Below are experts of layer 2 (counted from 0) of a mixture-of-experts language model. Rows are named router (the router's row for the expert), up (a neuron's input weights, with its number), down (a neuron's output weights, with its number) and show model dimensions 96-191. Each number is 500 + 40 x the weight over its row's rms, rounded and kept within 0 to 999. Numbers have three digits each.
Before each expert's rows: "comes after" lists some tokens at least twice as common just before its tokens as in all text; "raises" lists some tokens whose logits its average output raises strongly, later layers aside. This comes from a sample of Wikipedia text that the model never trained on. Tokens count by the router's weight.

# expert 59
comes after: " of", " in", " to", " on", " at", " from"
raises: "ually", "ual", "ology", "ologist", "ological", "iation"
router:527510561541562452449552468501469450521555526539559491528479451540438481506541470518503553517537472528562477476447508474520527509445466437450527528545448524512535467530553490541547562550454446459539449520479444476449464567456460525466471457522545451454449529442535449541508471548544455484
up1:474479452453432545512470485537494542464411488472437509493531523469639469545401506488455436443483548510463509519551429479471491507581537531538501497459476562450500520541447504412476479453547502525519509526492572555544454443511515520532477508479475526501539483528464516506517449460491524519
down1:535508527499518485458539475527479510499526514519524448454450535449445504526408422494527476506583521532472498461550478560467507537487450510469462478584465533442447405470539521547568527515500461500538449510488442472413553569485566500495492541492422485516540510538518487512479492559515490522
up2:507485476499510506534452482440543484514476495420449470482517507507581519510481485483488451409476443494452478468501511449503502499493495506431558530414503486444446590514406492542448509492512561514522528533520572529526587449543542527490457524484397489548477508559462611483449525452535489493
down2:408561459431512551458419537531487457531530479506475521565474560474533535525534511491527522484564460485459472528513528486449492473499433448476461477471466527474481504547477494541512509452404459523547461502557487547520491587477461558429506543461550545476433535435472508464546459527586476456
up3:471558436513509513559466512503511525474484528475446484493554527502597439478500477496498524526481527518513531470537519473456484477566506514510430483454504462497495506437389488486466458456511540480496549534496538531596535504556520526563495565489440545523532488530501505484519485442458524492
down3:476544572542499484485511503566507415455510539513618494497525502461489530510469484531530564503526534433522490469505461463484575502562461507406510558499467512506449483516486459464510524535463493489543473536522461493491460554461500477513540538494536500523466476475492595540452447549498590474
up4:403527444456441556495483519524517491445498528521457523519496535520534471489469511454502477448477529497457541476536496458450538503513463525467554485496555492518455545488528531493444478456519520573533513524561493468481494483514552412501497549478488558611603499550461523516478508436574576468
down4:478549541495476497424508449524513482499542515512457472486538522497437471542431471520548476495552453548476489478490550473449535570474405454483485528479457532450502466474481548596533489468444474467513478506543508526468541482536514483456517524503495537472522493463408485417554583514496514468
up5:453478467449492589505462519522528501500425483471432532504493504483539549508428550478519496472506499514529501497548538464486544508597481539509510456493501504478477558443430510477467453462476468518472523486503475530611492386505538511506520525490470518602541489586539521487481527430485508505
down5:471506500516479569536490464524522552511471493542421474570463582490495563538490527429510508502487501466501490404495524464520476504464481476453505504567446511463486573440539502465528485497534448479495476509508523466464516438497487512464435532529458501560591441535464562537560465560533514510
up6:489498463464528575524468479497536575482437543463470489535515490520546529512554493486434451527461468533466482505466520490453543513538535550498468466428530575481549540421486480476513489525585521528477552496480533512484537380495530518523507465477506552522561473539489526492482462506449513498
down6:481511478490473516452538511419579509481485505529505491534480505483488440478516491515497520473547404466519461457437533450432532468483495464456496458471406488552543526536502529576489551537529506475498441461484512465465426562527488510510522492507503539486513558555417552415498466420600497502
up7:441508490528480505519468549551579504485517486592457555496511537540513467559493523456494476529527498479468463435538526497497452503513531510499511527461538578461471532492508471512527454453551509529504535495498537543579544459538588485510550530543481528485455517637460587433469486495487529513
down7:450507506526521454452477495516465524583548514518490481487478501503469534411558559522512492497586540418431485477402491444516514562579473528434510485487452489545602452484554494537504522527523441488538444485532454499553448596528514461484508493487508496424458515524448572462511481529621521478
up8:537528451448492504541440549444481561526468457510486452461476505509553458474497529489460476471481479524437545492580531493481447547492508585506510486426478456503497535493401494535509493531469535518426551463510559506573512478486539459486536523497393529600504453496547554452447484437564480552
down8:503520480526461534492510433509539474550391582457503491536552515527521527512541450470436531541523505570561502430414553416517473444485463581508577442496543487496516494526456466532474544517464475523543521542480502450523502553450548500488465508395458477504459525458427576509494402437495538534
up9:512538410449488544604432478574504506534456452514469504498526516474546492518469483531495512523448479498480565554506531527477550460530507541549537510444517487470495505513480519514500488429502538544468595500446522493579538424519511526565537559474484533547560485546477509518501471483493539521
down9:514625526527503515510465501508476542521474516516509582586481603487457527512485508472483508584488488499529521502466464500524511443492490459503513489517519465493510488449467467492497505489493414485534459570465496431496499546484474542418480568433519529498580495564457522557472519400506503455
up10:564520505479432538512403486516479499451475449487475458492426529492519533527482468549531470494476515545504549506505562549506522538579521564487463447444524461571475487522502506469479457502466463499453526474469486492521529440514485535565485501434433472526467437563409535522576517511438428563
down10:554603527593478541458454406465538517443497505465494491504477457484531542525526441513538447551517499423556521517467477461517488557497534539456492494531522505492469496542462498570467470519507491475500446601509522455481525541563477527480427566510514492501453495459469556540498490524490507519
up11:502497487486471501533484529488525495499513499475448472442502489513538603548529481513541515451487482565468601476556523537490541504451472509608494489445544536463520507437501476474437443433514482477517519435484503482540529372536582495473564513393473470473565489524458533513539520453520466478
down11:492527530520533464478454470561488544563462459502466526490526479470511563514501451486527499453455564467504496474494516494526530559545481528474538520579503569492556456456503495551491490473543431493565570509576430424425471532511488511489513492472480460524500474508418586519471497447498476488
up12:465512537512490551551502572477517485492510548482473491454445602520535543546509502445493459497586456466466419506538498439544466487564507557497496523509508516461457514500487541489443490436497511464489555498475545544510521490472610430514501550494475538441501486538532505427525554483490496554
down12:462460464480567494484495476502509478509561482512559486475484435556468542624550523474500482504502511545508491498538491484523470581456496487427565527505544514509503479508433516519507603443477503557487467506519497545519520503505515553503450524463499497593484524459494599484480533488529444512
up13:538504487494517538547498541448465544463501548500460516472436529454530561548485481529474501503443441440475477509502565461534517567512510505484508506482578495530529514435483484570465448456523598550490486499531460517534519462440465436442503524435419575513554492541475524488429443495517520479
down13:479477556482565495473537553515550513507440528466530495502502461499433531588533468501457437480527501471470541522467484431479498501496440504532562517507498521492474494500475541564526587515430449447438438447543480539507417558554487465484452504463533512491473545421468530466515583396532533531
up14:475478472497467552557388501504514543505480486541419479511539560471514508479441482497470428501440547474446470496580516513496483511499567579520506487475549556534476523496446516470489501504495551546508485542508496599525560467548563489477498518508508552547552497530485562447473492449509540494
down14:503551489494523476476456405534458516502552511475382543489460559446527510433471503474543524519479474454442449515522504482528517585564514486465516543464550500485523476503499453501487529517553530475478490514566509455478453491449492457531532566506504526497459490506518480470520528482567512511
up15:486524403453475612562424467470600504505503437479462482486500564481614532547448567492506487470542515526473506519531480487517491494523554552484474527399466582492482508459429504432473432445498476574468500486493517493537480442509493469553517531457495518547524436537510512466530504430435484521
down15:463471528435502626511478434499567509503575531439420491533520442493504534559473509464415528561441492505507544480560514440529525499524501485523522545445526467517515544477461505512514495491574541475522449569442489438503480469546464538497525477485493536521471478532496547502536551555456483507
up16:487459480547452573503505482557530585444472444459405520475515497562495491448441509457509534468395556481499486516563455520519507542521511529502508439457465494503494573468463508577511427531502501513462531546463525479542497507508498445494493523479487506532534454604513512501525466524463440492
down16:453552497569523514439558463516489488430529470481508509492485474613492466503480448531510487557466526477468499455528462473500597564497469545467433548507502549455471504462574463529520510499525501495520444534506577441418456567499476448585493561509616480497421522514480449519521532505466513449
up17:475533421487542560535415487520522556495419487469446508473486528456541524499439479481507440472492478498449537548517549506460522576606508539547525499459497507462461531466426479479455416484518544570490512466500549464556534482530517442524518516452451557560567459599514531511487526423474523470
down17:542528476549439499478546525537542462525520496520542549474428547435500557553440526487485512488499578492484531539437531437515455623576464559477575486504513571513584467472545477490460454519463520508516498445537421447485490563500482517458525524395551476500441490445419508536466582498535567548
up18:435492444460455526534496470516570505487398536482426546503541552482569535535427480484452447479494534462467471476518537545477487546547497566556486539461498495494437546467416457442506433496557502558523572480497568523546537425519535484483542563438450513533566484572477501463482509468518472516
down18:517507510529538500502505506493496547491512537527465458565538513527463521518543529505525403504523497462406461422560502426392571520533493428371531476454521541526541557454527490551469405552493424513556526499498543519469445451520589499528507517472521497505491538500391550488505473476548513459
up19:512569473452452543500494479471549538498466433527430480509426533481587495487425498492459437504483481500478483526529518492401498517550488596525499507478551535451501521484444476468499460490545538517522523494451565517548517425587584484498512532450445561561550487573493510490499515454485495520
down19:474514533536523487451501451501493543505533515497466497441535524537451518544477499499455439498517468502427501470466521464490515546547447517455517440503469554547573416426527539517492476538542463492578455531563433519458466555530520444467441520522487492473503531549520550470514510498491561472
up20:467534441436467529529478507501539566505445492461446479492512550459585526543409519493519502540543499523503532472532494475501509530541537559510523522470536528516491492451460504503490443441540559530490485513501530577572475455584535543576525530473450569567565447540502506491482491406476489514
down20:500527514523446490558459479546479522546503530507468466480534474423506558549521509582482518493532552529442505512488440469566591502520446615521527556573570561485551471534535461450475500482541494405570471440523412486455504570498469454508543602512485469535442534481433421550430534493527539506
up21:511490457538470499552456588455470561479481518501452574538513577539567510497500528503505471529462436460472527489465480481488440523498533536472523541510550541487449477498506512588398488530462501554518561575487549518502531419497560499506539493492397569564589462538499558463537449464548512537
down21:449429578535569393476471550465533536559517547534375490491503497523489479477512470546505421576478454435486527487483472517546535522539470533534518459519481561514498503515489524517480522463435391505511458503528508494552483509489487482468519502513523546499488589516417528487495502470581408488
up22:408508474536454551558435552488478544499440500458396504448528528421522474526474481473470425514465507511497506505556473512441492475564521544504448452493487542489483520481408449510480466404528563557495557475527506507581541474548547473540529531478441582585581458586475536510481502447490481510
down22:463562550562564436505485484518476510518533431575429561459535514503477562526487481476498462536597493488436496465474549504550517546469486528450536478521479547498494503505476440510445418492478500486548439565540518505469541482529471527550474531503505521468504486498523500532500455542553528485
up23:469503397430425541597445514479492513426447502505435539499531528453558518496499489540491489532474506490424524464516494460499459544553492549555466501429506537517460513483429521407440464505545551496500548526457543509496505455473481508436534541479464581518537538567467570441497475436474536496
down23:527484454494568482448447506440495526498371523490518521461479502428496531596492473520499534543475497495465444471474499533567512586499496500488494507454581509507510483507502503574507540527539487498509480556515515499542411462473494517516478503550507525557479539491438537505564447499566478492

# expert 204
comes after: " is", " as", " was", " with", " in", ","
raises: "u", "ins", "s"
router:523512575540547444435562469506472471509549492514577501526477438513437498522529478497500557512536480534552497499426496495521499486432473429470516521555453524513529465534567491567547569554453453464521468510484431498424481586483484518469463466510542444437450541439510447533530474562521453498
up0:485519499512535471520496552463485511482485538494482516493534460568552429574513500477423488522513471458491525532484525460460458497524482538463479512470461525434448605418454494506548500495511484447436458560472505458470544456444471500463562499576512548566547463510491547514542474549458465498
down0:408523491492541482555515497511554475470523457512494473469584476458558452572518422522499552454506530482487499509526509433526510535511524575386488424473504475482541454491515523507507478548520455434516411557495526500526494536512491457447588535532524553517569462500539625505453448483519446467
up1:545417446523433482526488464517509549545538572502444574457463511513522494480464501509500498466430501444480513473548471501504565525495453547533546531381552537534428529506413540551466444517505582517425524499553555502571512506503486485531546523546511552574529444534497495510403477531541556469
down1:466511470441539521557495546541530482510441555447538533485531510470472430528515477513514486469509494530570513515437470392510428530510465578535478510462468482461540447476509471511559497518544519495528461476448563465557452513505584397461542529432584526414479501480389505492521490510536463427
up2:498526460447456519549449573489454481449508520510435495461499558517592497474459536457478460483514505503463476524554529463457557520586497516479495469493562506485565531413508550476440470500561541576545543544548573479524538429527527520496460500520536499492543507556535516481547413493508520504
down2:552498460474544523431518531415513557519486501487473457558501466538500552482501454553427451456403491521546452496448528552461522470503543528482493562455539526478579459467496449516499494514510500513491459527482502429517440484509457529481545558502476573505556505573495499495570513549470454528
up3:520498475502431505513456570520487543464430465517481534519422550438491460532439537478452490572508495471453545545517571510544427525488421533546482486438463458545494497483453542513496432493559536465519508443488547607513481428515534529451544421548475515471500513519457477476477429435434538485
down3:482509524488558455452558493417461561504545512479553462480539537569438521531521451502537497561491470509478421480477567507443514470475480463471509528556520516463500539457529460481480493482508505507580506562588510478440490496532498483515430498509513499557501472499585447382458450465486565530
up4:552542507512505529468457539494492485507445476456468567464534557484546390491499451455595456513502520509511529444447506481519557480531503525602475468518547544449475484463456494501522535459478520507483496579478572457475516453485500436446534572515455481466496482556511497547466520462507443484
down4:531521528517508462533565457565484502534470512525507486471530450508555446496493445545427563491563480459485516475557484460580503442439539515428486465515515530540473442441454450497526482490463543485472521480482554498555513505505530470462534518450598439466525466551468500538456449515529481381
up5:460550552464461528586445505466456539464493484510455475423514518470517443485544560418498457578503494536484507517535526469445506525551551518471514460525523512415505494527469486517471459566509497494442589499427553463482473515520540519550470548570420559518507495496504543483476452435491510459
down5:469520483530516498518524412510497528506548438481477452525528544537463493542476509503500443528470501455440497480492492415574541557519507495460498503484532539480506425463528465492471493519535558519524488519500481484513493543523441552473475500486561506512483521485467557488474439481555556440
up6:455475475478467527500496540479496513515473544491482477496525527527538433505456525511485555515489496436442484508576542474451569532521510538453481466387592546514489568450456505458467486513559543495444562447530529509549471452450497432518550586457549524547561471596499519473548545474511496422
down6:529474542509491507542538533489400439537433548466506357512404532515495512421489559600492485451496517489489505478438546500532525560485504433463477594511523512589541478438463487493446546520499513536524482502517490444515502511509540478521466474483431531460449552508487466478453524503488586534
up7:467501460463531516558399468491546507477504539425420495463500506518520439550465491417449398454547507465473415484520574468501502545539528528496463447425563524493520542477469488459474501524522514480487609469502524520530490467433533447493494528508473532571574462616512578482414523472511504538
down7:504488462453493587520497499549424512476479505500505524468509517553560539504584548464453454491503464490533518524489497486558418504488499589459576513505534452565563440481521522502544449453529458408513504552439523476510441496492598475535510523484457496402459501567401511440415529478512504444
up8:485540482500495477508430459504490495545494474440470573492508491463483505458534552567500479498496475496438648498547539475472453534465569524505504529486477512525473470500485448512538480470489551462458481483526515542485468452495553486520468514473511525516514457551429455443479505493470506474
down8:469494482477468525454452504565466517517512580459552447560491538535364551481462542520539464519522467510477483497455537607471534480487500453460525532556447501470480505587553543478501522486513507524568512478578434445394506466598504441472502446455470444498496586501500455479552521492494554504
up9:491486485502508528517460498438523491528544554508503482471485552488538455491522431424536442501366503576526490530524568501489592491494558548513403511467535521515522536538491473468529387492538486535505580515532488483512511486459553513523463504470530509595554485596440525392494479555500490455
down9:594505415513448535517504412540466542502545442471463488484524445472539553556429489519527522507404529565347465514524505495475492488449513579499479488532552418471534472526507516504492395510541427467476498467483496522517484484518551525495471562488494486565498483497507488496548525500504524475
up10:521488522428427484507495538536485507480498512423445490521422507515492478496480522489520539459502459503442495521543508490474593541550487543503441552378547451490484593514473482545490404470444558492455526502493530462491498416516496548495514539528495519547512564465524540498501510540500501499
down10:528498439465499524518486467537475505525486536442501450499589422527532419535560518510456477468482458518553450520504501475570445534468451517522466518483498467520499472483562438483547500498535478534498489444491517470550399522547552466477514477441565555488470519523401505438484535494516493448
up11:538468480448456483481524442473451537566564445428414428411501573482508569448422551446558545507471428483513457495498460531443536520532502479475599490427481511519504538530504468433488541470501507540512523481561501533496519512554494451508469470449524486464528508508459520510487526514558551444
down11:496564483503498463468511452434423499480507516509511562445497487477559411553522530515501565532568495503590489508568494506492468520504512503498535507465537508463564528367483482481544497523526550523468485421433550452527468553548496448519525579558505477478545507462515491470419469507522505475
up12:469521502493531521524422452374483505475495537459472501518497551525513500526552450503516448529428533526512564541448584531472424532517517445551497578523499521486452488497491568519499520419488429479439528546508547487517546494430546515571574478467461493538468536453437524536539506505455440473
down12:486537551453507511451466563450524533516450500502516508516386519545427506399559512508553426512512493468541484505429523535529496502474516424525486512521509515482467495579459500494555546505462544529534611474458536505468502507489478504526526430493501449542454526543419445500469558517469479497
up13:495500435488495545569445497530533497512460475557422479496533592484535500509385521504472511473482467468477481528543494465520455481635511607511517466473504500460546552440406542474406467497499534512479538471539517521594503463491510481553495564491504556540555450554516551494494522481543477481
down13:496513504531533526474551486401494486482463498448503493526494407523434544468442546468546497510469500479536507540478472431520466526450495545483509574516468484501539436470527469577502519539461515504480429535547530433549513573522531511501471516484474478506476456477567474522500602578544469553
up14:480469509543453542450460510564496479495477486489497521508506519509505551457444524475435431543530478469474544547548534502537542479533452545534428507533506466502532515518467529538508417463438592472540459530482492549527460494580542582482492478490464507519469455532476474500409568531503602501
down14:461504494493570470487521432457519506515562498510585494506460502523459522468447498512524521561503503464420476508457482492520494480483495514506501523463548474485542504447482516521437546525472420492515488440491501446479539537496497552453494493523497396471536444485528560547460475538525547544
up15:514451511506521479534475490441484462496535513436474503477491545538506551628543469518472492487404502465497607542485530512496521454536545497510481529541538484550463495537444531535474379400533546479443506512514507594557509464498626520511511526468563484478507556489481450494531525516554510557
down15:442526545483513484443472513489471502554464497513517516577478510490374525479424541511513530509547444456501524463504482579454514487480533460486534590532436518472416547566526485498559534509510484555533507474532452471425515465615526488467569463451507507511462552537480461505578569438415482505
up16:450448455512506530476517468448514460518415530475487488521537494528514513544514474519470512473476475496566503475517475482462490550511526482579500522456488555528502485517455537586515516452442541485445519556485514503461467439533560520515545518449540525490478490447531484543500576464583470527
down16:557496540492535538494468533524452462489517498511459501556386516496387479476461472453491512530491474486486525525518480475508509453465546515465512500455513478491473519477416539471517506499515492517510549573456456552475541487494507506523514457521574567480504498501452483526556520499429495437
up17:605458494560590493531434522457479463518496493462489533444491475531467501511514506506508428537519500489457619511463507506481485494530559522541465551530527512541499512508440542485498463384573514488421485505472478594563480516509552492542505492460552521554541510541458528555429543466512466538
down17:374534509461508506464467488463563510585465539520499480514481465538454515467444553521509520476533476438527506528521429581486534515494527462486513632509438533505459492590519492474548523518487489542559554434489486465449493494586497494470531472459530471524422565529452471501484594461429479505
up18:479465440458493499528436534475521442506472523460397501476561563528614466485443517491428496501480536460537532495541489477521511500569519552523446492456531492485494513485454502433473493474502544518482548550506585531557486429450550479522502534544504570574516459511550555462515484474512457469
down18:530516501485471532511468510522530465515515457505533448475511507517524497410510501474433422391441506513571505451456536512403540551387495511450484529446475502462561481482542447443503532472440458513472519541556474495521508583486510520409499477493495604446488525510501519511459584528549479532
up19:506494472460469469489439530465507512502474500501495464507418507470500422613461477461498466495551603512455453485543495491475508474516493573488507547426497518460479495445474510504545417447520509453413546509547465510560543485525567508504522544474513511555547452556502483503505468477570471473
down19:476583472456525494551518476583544558464449444420514573516502557551528560541505547495512526506457436452509515579521504444484465523536503533467496497508506456519515467474541502473448418530540510478489447524458557490550536466459518492436499496511544562484522511494428492428462504456524545515
up20:506479506481443498555436497440473470469513495504403516525466516560511514585506515485458453474471502545486542528505530479461495515492500474556462546564516567496435479576466495531526473450510511467445493429525561563471467454489564510557514506517439513541490522555430532493499491477537496523
down20:485493549442488463445559523585484511490446535440554492555442524446390513428503527514526516496538430489514457518509520582508555455459459407528562564500480475496432542600548534438561539519518542546530542500528490464418486518541472475494472430457480494524482529532416463507579584508455490487
up21:460500549539519466522485526502464462491532558490517506452513465550517513528507521475458501525497592538459518504485455459557598599532512544451517457544497519472398506477459458451506470426541550517503488421515507520511601488480551536563480497509521454538558500439432543459526470545508458500
down21:466518461467507509510506516386561515487541485571497509532517471471589489534561476553442525524467439446448518480527481494511513521530494507457543515419521520524561508535492464568434481464492532463390478429477542549542463535368468597495497556503497484498538516495524589495459529525497455514
up22:555579486494526511534530487552445460431517462375526512486508492551496576477494476431481470502526467449435516502555437494563460528500555528486475475434452473500523487486481543496495510365546483550550510517466486588559564465525518514519475487402452499504487542501498501525515529473469504470
down22:462498470497490520502485493481515490509562546536529425545501485515586503504473461512487479501479515558440526440379478487487436474511517505450499560525528505516558492501508474451469605487409550500520534538541449480515506454525514498449506535455468470487502533524474450419506461451503490618

# expert 237
comes after: ",", " /", " that", " where", "W", " and"
raises: "end", "ling", "iven", "eration", "ender", "encies"
router:526509561549562440440558470506483472533563510541561490534481443536429486526544477479495555502543482528562470464440500473519508502442463429450533531548448514515527475525559482545563550559465457477529453503476436477440471557448462517458459460515548451444455523443524445542523468537530445491
up0:513540505505533554533493499510442489493465504504478498478507559449491503569491491559479505434444521552491479583545509459512507510528564532483484440483502549502535510571413541479500529511482468589446462499521523547535425459495528521558535502507537554528484556492498433554555510488513547565
down0:589528529437538519485453483482441448527524446521516481475480535511548528543457447538464495471596449469523473476469456534539505523456507533530491443507440467544462498456509502542495488511522527527424527408546535512508537525540490570544443524447500479516475523435493480517503502539505490541
up1:486533472429417541500433526488490481442443489506498488554470487465491519491477551525433549488511500464448519473604500453462470497537464560525523542423467552512458534480495463507488430434500505439448499524499522498579571465506558450524508460449486544539463527566466486514523490463492477535
down1:518469427530496496517470470568500590458515514456479462401477523500527511556528484521524531482476509459485551490506449562495473508443483598494480419492359504518517524478470503463489484510525516561447497433522554469495524470480463586520519512556535467549523494448468518543471480466457452510
up2:501516424472471539516472491538515438456464496484457615517493518451574438462474484453493485513450527446453534470531501520545524458569478527527493516454545447533447472429473500438519435452469484530492516520501530532506565461562547516517505497522452586514520463529514519552467481469513520547
down2:502512532487573490480477489467494462601469507554485487444441489527614515539533581478523502483412528471444440503499493538524471574491452515516525526513500561452477492486525484484503488459502508509529546504483485465541501517476554514519485550458458363435552472503435476482385466457446457524
up3:468501453413437543540441525476533464465416527427447540448519489461495479491491577530461513472526483516472522499593551449497499522506529523518485546468475490531488542519487533463500521490479582483487514532487481487518533405582512461470553519503443528513508563487485524428493535479528504517
down3:530493458522444583511448539530495444552466482434499484486540511508499522499500577494529497466508457490466525490498473570562465525476445538521493536523513553557506499444430451510509488562520533547495483469560489453490503485444535483524518513501481414572524472519508507439522584492381476587
up4:451508459463452544479452535506497492488481474452427514482525588525589473462499504479437490466477530479438538490600501499475443483548445513506478491497565471476520491473470533471487461475521497586505554463524538547533507430522580471567551570484460557534567499572510564485517529465454512440
down4:481486459561498537431498497518522531510461605484523504456483517621540500508497534460494484490512485457410441484523470491483493551556478523512519492472461558531585518532493518556497424506477485521546514472476531487525500451412525482438501503508540516519557522453549543523567492460446439472
up5:461538495474487504559444482515524514512418491507435505537582507498504499560463502464423489518510545500502434490564499492440516474496536518474555460491514470522522551497426567450512463425448520521557477581495549573531514483488519536450464454436455534550555537521504558479560569506491540481
down5:587488493498517521461582404539509445530587476498555507485485489535520496528480550470555461461553494441477451464465487501513431513524491525538506443489459459523473509444432495498472477562459516462531511500458482481488520593450488539491482555511514476556540518531484551527484450534425518574
up6:482462445432520530537483519440476449483465479494481502524495558499544495535490470505438496541458582486479475518497496480510479458555543541491452505445520469512493492507427508432495470485508500541515540501514565559539565480583546508535532475480483534535517514563493555518535545477517558516
down6:523479459470533595453466461515476496466525597450419488515429530501543502493479515526461526480548541493484484522514494556442466509481526535501527454544446538450553472472542492546467477541448456566502469476523543532434524498442511524554522564480474421505467491443570511528442451516470442482
up7:535560475509463527564449470487457552430468464543418506491486548469538498495549583470567464528531582493454495519534464512508509479556475530534500496432570449549480482464399498490430428478506524477469545498525490412508482470518531488543529533524483474491575465535490529507526489470529550516
down7:494530553496562600469475496515499521576551483459478507493505642507594520597569503484506545466395455487425446455439505528436551531547552456489480470501561472465503494429497477427430496492476535529523529502513512511547481405475484549565479548491516495482509493518457515463448474440493508512
up8:520447484469514592521402506511531496542513500459447469469553553468551558492501522529485469553469529495450489535541498560449501454601542586551443503468556506476568525506438559483486514477512543469510515512500605460550497494449542515568535526497458589539570468573469516449497532478498532489
down8:532489599502507392485516469477555539545535453582538608449510492470487491484487511459454473509498505464437489539471508536450441564478377465503568472542485493480511518434524515528490482551478498509500564488546500480412523536432496465495475471475459464489571496427502486469396444547529507509
up9:476473463452407560562405492544551516523468515488454498488503547453509463492519555514459467533495494488490531544525443535522477505556485552545500502488466487483513487512486491473398457426519503542479603449489548450568500502540503465544513519544440515535527502553465532427476533444484525531
down9:515477439511485525515480484491500557566515465531514514431511496533487549611558607513501459555464601515433523495529448484524472511488505489505493492512484541476510500431515514499470418534506507471502537514527452542447459474470535543456501482531485473545517535427549434476469467447451454523
up10:491526465451462546478433515514556497505459481488429442486571560491611474500486546515559515495520503575458541469567515517360524483539434534532515539484497497432482524504511498471499512480517544491482495516509585517561448485486537457574517545451500581549507465538479528397485533439522475529
down10:486547526500545505502458469574527581540493531486479582380571495517490481541478513479535408476511454524452569516448460526486494568503449508549556491443502523518437470434436529506509475533552512507456486472569535528462487472567508429491503492522463462534554506487410458488498525462461440465
up11:498510482502450531562473457413454472495420487533488528473548510508583573493440463524529518509469481497479456540495492526475523511510460528549472417466501452511447465495410460530416501480475549489516570452489515482567449481529437491493454482456494510552481518565528538549544517496543535533
down11:521389469540549521510533535460539434491493453481522476498483503438518512489479468585503465496477528479515508458465534576413525599518500538505545555498489501497654505471519509576524501525488537560497507460488568429549411464511488533542455538517463468441502496526505579453507580492463546505
up12:492490482506458499516402613517551519477460533446407473547460533468500500476480465548538539471467484500522564469506536510523623501570516470519507523465512487490507487528492483516432513414478518541532508511474529531511516479456518489482521507526449465551551546486483482538498516498571488576
down12:507541528518488540601394499489556470494475445427481477442531554507475507480513539481525524476410522462463515550526566488478527522503487491519479437522443498443572504525442486524558461498461457524468451532538475532482502490476506526517459489537497447531503459572514565516561522447477426459
up13:524570504465432503553475567509549442507470557510449575443514508503556479426476544590481458480563523506466483482565483509467477479572509536495485471503590435466469439436439525503470459422499558503503485488468531464516488464523458446517512537521506563582586504580495516441520527503492513466
down13:502519461554582547527511552521516539476572468514481491514535487438489396519546501472536569474453542517491461515453523556533538504469540560434407445589492464486452438443566526493545463453486464486467481452453540484574471585465531505525511515432518530561433544500432516410477509446482459498
up14:519472473501485560504521522477502511512551496463430508436532518485498461425466469508539444568476530464498528525546477503476471534563498531539439474479533568497503570499460516491493503465496530441489528442536544449487514505532471498519568491485431507484579484486536522505556547483496558529
down14:569544509505483515500535473535481406492515512469563584573476508446471489561420494518582522519566481464517536501559522571490509467438541560495499478534458508505589479479458497429494431518475523545485501563513495518564535496490520517504448525552449484509487503602608488520511480517497461488
up15:459433511487511517510463477560573523501476489482484550540462531497543449518504526505474479499508496525554526513549454479468486478527496499540478522438575538477444530502418486476510456508537549590570492542527510523502499543544477513592511568500463513511497417610473514498499582472537612499
down15:500454517453505478506493494514595420493479451484497566534532479527482485569398527446493503426469484439482503500517495470512516526493471458486509533483423482476479535515480548502559443556470482541519459541489527510478471496444510449472519498457542494474541497478527569476499499497505498550
up16:504506471469502533513486515528546539535513594470481526488506526384529529541523463505436485491548483490537530491551453474480521528524503564432476579497513538501535555435458477483534473476508490514548519500554559480570534466482505492493510469506465566496547469570482501505457480509460503509
down16:535494517526417446473486493488599505539414487390535450536483574459443542464445487491451560540473510506465462490519505482494511473503505514514517522502436507496553484483503559509514498525513513532489525527506505526483556482411480493425454492470436549573468522475491520603426478511532515541
up17:474470499447446537506486459462534508457445545435452415474498559490552477509453514514489543524474479425567487592514501498565429521518530564460476458487518533496516506513450514485550513414466509499446534514483571556516558453502483581516590487462472470540502441545508518461477586516531492467
down17:504442456524529533403458457572550459435474533515541546457512475521489463477509530462515450478559496431415489511529449572496551542461540542560459504506434524526563467463505504576501419546497531554510533521523586509503435491512502514558467533488485461491473514502485486465507553433401464499
up18:508497487493453524593434508471500510458424491475493509408536517521558470494463548558499499513466483482528494520511452507442400514559487507556520490463546497509474475477472480476501452425524536568464524493471563433585494461483557457528443542487400479517535468552476560473508521471506508521
down18:472516483544547537476516457529539474523498489528466472452513524516588487454487543506485457504500530542508490507561498527475508515510509553546467498487472533596527457444573488579460466532548583554517477494485556525514469380485570494470493528546452444518503481505493563417479454457402453463
up19:528449516480479583503445488481531517467492543493404481508526533511543495473492562487496457461472495477467491538547501538541451537562525576537519506475538532542500502458465506450452481468526531505472551446457534458575501431503486547490449538483424512538576486515455538510554559481494566480
down19:579485509514530432465513534495477486578581514455504509474466586548534496570472496505505420475469455451504468492470504488554454511437521477473461466477481513500533562455488476543553449440450532483442515517566532515555492438504533540546536504516607547565474408523475534435416425450528494523
up20:495481492481483560559431452535557536547477536496425483471458551460622406532443509492530445490519566517422472506581547523504471487597503524501516460496505515435512438531490502460438496440504531518525512457534494512518476425524523439557559534442501476549541485541478562475479517441534491560
down20:480556510459492413456552511487516504534486478478581511439570538546429466524461487467438465442375428544514535432509541474530507493480454504526468504522514523508604588458586519475525460504435580552528509538530511513541482507490540558506518527501529461483541517441507514478439455461488459442
up21:503461501468558559562485480469526549498495478556453467499504541454564488513443560491501484493548513471481507534572530495456476497625541519529511479477489508448505481506432503456466507494483584546537527527521549495561577466536498537515511505452462544511549458551508468462493517418492560547
down21:558496515468598472459553447504574446468480533453578552504501501541437481481516506467481510477464437473501451520498471504568572599410486492505526504493466483543540522418503471508542435560477483532440527520516582464522459511515562533505537508477461465497487512430497536511408502506532406467
up22:475556435447518544548430467487525501499468478467423450463523543426600483475480492514461507527494517504495550531563538528462490539547535570534418526439547473510507492491447509437440457516516551534495526470491563535530493470535494503555464529489522586504546483569490538458515505491476517473
down22:554502496536533519439549533465521476502531555448491541486516523513524527492421482581526434451538421437485466492573529508483542569523481538551554424482437539576473564474514487478450477520457531507493545473421557536544450510455454500497577555490510511470500509495484481443532513524516473476